From a checkpoint of a small mixture-of-experts model trained on Wikipedia: width 96, 16 experts in each of 13 layers.
Below are experts of layer 7 (counted from 0) of a mixture-of-experts language model. Rows are named router (the router's row for the expert) and show model dimensions 0-95. Each number is 128 + 24 x the weight over its row's rms, rounded and kept within 0 to 255. Numbers have three digits each.
After each expert's rows: "gets" lists some tokens that make up at least twice as much of what it gets as of all text. This comes from a sample of Wikipedia text that the model never trained on. Tokens count by the router's weight.

# expert 3
router:178110157132130111105145075098112104145101109121154128117118115095121086115128092132108153082139093121095152147112162163147157119146140184122138121129134187154135136142124122115119101134100129149129189119084125149091148108141150097142171144118126124109137109143161113112106132148157148101
gets: "-", " at", " W", " D", " St", " E"

# expert 6
router:120099157105168164112131103118097076144157163123098128176128137107103156155140124125117120116162157088131141180122156112143104129145094166133126149123085160158135119128082169151160140115098123109149138144127106103131108167151113119152070114161144144146151132107137138153137106123129158138
gets: ".", " |", "\n", "|", " was", " ("

# expert 5
router:134167138065142141159104112126145141076160070137100156156124122138100142136137135119194181104123126105097114169144140124075140161148114130167105159132102128084112118127118140117138138155144132108121101148123105140123105132133136092104085115130142118141116148149124147111122159176131121129
gets: "a", "o", "ia", "y", "i", "s"

# expert 11
router:170124128181140087164127120123137150140123157069120100127167143121119157124142161144083086147104138127169097118091090151130132144143137145092108108120173102166132136129123096120121102127147129112128142104132137108136129153098103130124174134104129083103120103133174113135115127137183161109
gets: " in", " on", " by", " In", " from", "In"

# expert 14
router:103122130123144151122160096121132142140119134116158126159121126139161113174201131104167144169167150119119147111137125169137118108096120136129136157148155106150141106122094138118104165122124143169114115069117101144109149141131140140143149157162149124098164184141094114140138130156081093138
gets: " (", "\n", " he", " B", " b", " it"

# expert 12
router:158132135113115135136119150130160132108144073127076172128092159135125167132115118140116117102108119114155124129126150084140156149096131120163171123115143145114138124134127129123141123091129112101122139128099144128132096186086129108075118103094104125190126152082125109070103099109139133145
gets: ",", " |", ":", ";", "'s", " –"

# expert 8
router:069126102158131173146122171119139152162124138119153150107115120150108166182119083125105113106156093106107127121110104151135109123146091120120130143147098097078167150126117144161118093121147136123159128143133148091137083096143112156078146174125116138104110133144147148130099130146105109138
gets: " the", " a", " ", "'s", " The", " 0"

# expert 0
router:140177146111123139084131114114189129145159161113111123166121112099103100096149197081128094170136147124110142146140080160123144139135134139147115112115105080106103164113151146126150099127121126122116127141117164150098154101146124132151141149109094139164139121111075131108126154120143142130
gets: " of", ":", " in", " for", "h", "ar"

# expert 1
router:118068165102114139119145129135098077113093146147158136137139116129115127125094060147169103124146130133130119112142106087121105110120121130133154124111120140151181140080147145140118118110136111171076076131116107117115141132125127176138100132107094133165125114157131134159133108165174134116
gets: "\n", " R", " \"", " H", " M", " L"

# expert 13
router:111151117156136046169121107136098137149118136149104135095123134127145127098136103155138121163102132137129122142084147136068145163165146104108121122156084162149139106130109123119090104155124125105117107185158121147117135111135090156126160136127116146097135135078115141112102163098120109135
gets: ",", " to", "s", " that", "es", "ers"

# expert 9
router:110132111106098125124108107157117123092116112153128112123114108119112087117106130126134130094152142134131111177128127119156115108135108101142146139137178132124075149128128088101110175134158122086136168126177084116168137111088150133124141117118138158165120114093112153113209162102136143123
gets: " and", " |", ",", ")", " to", "."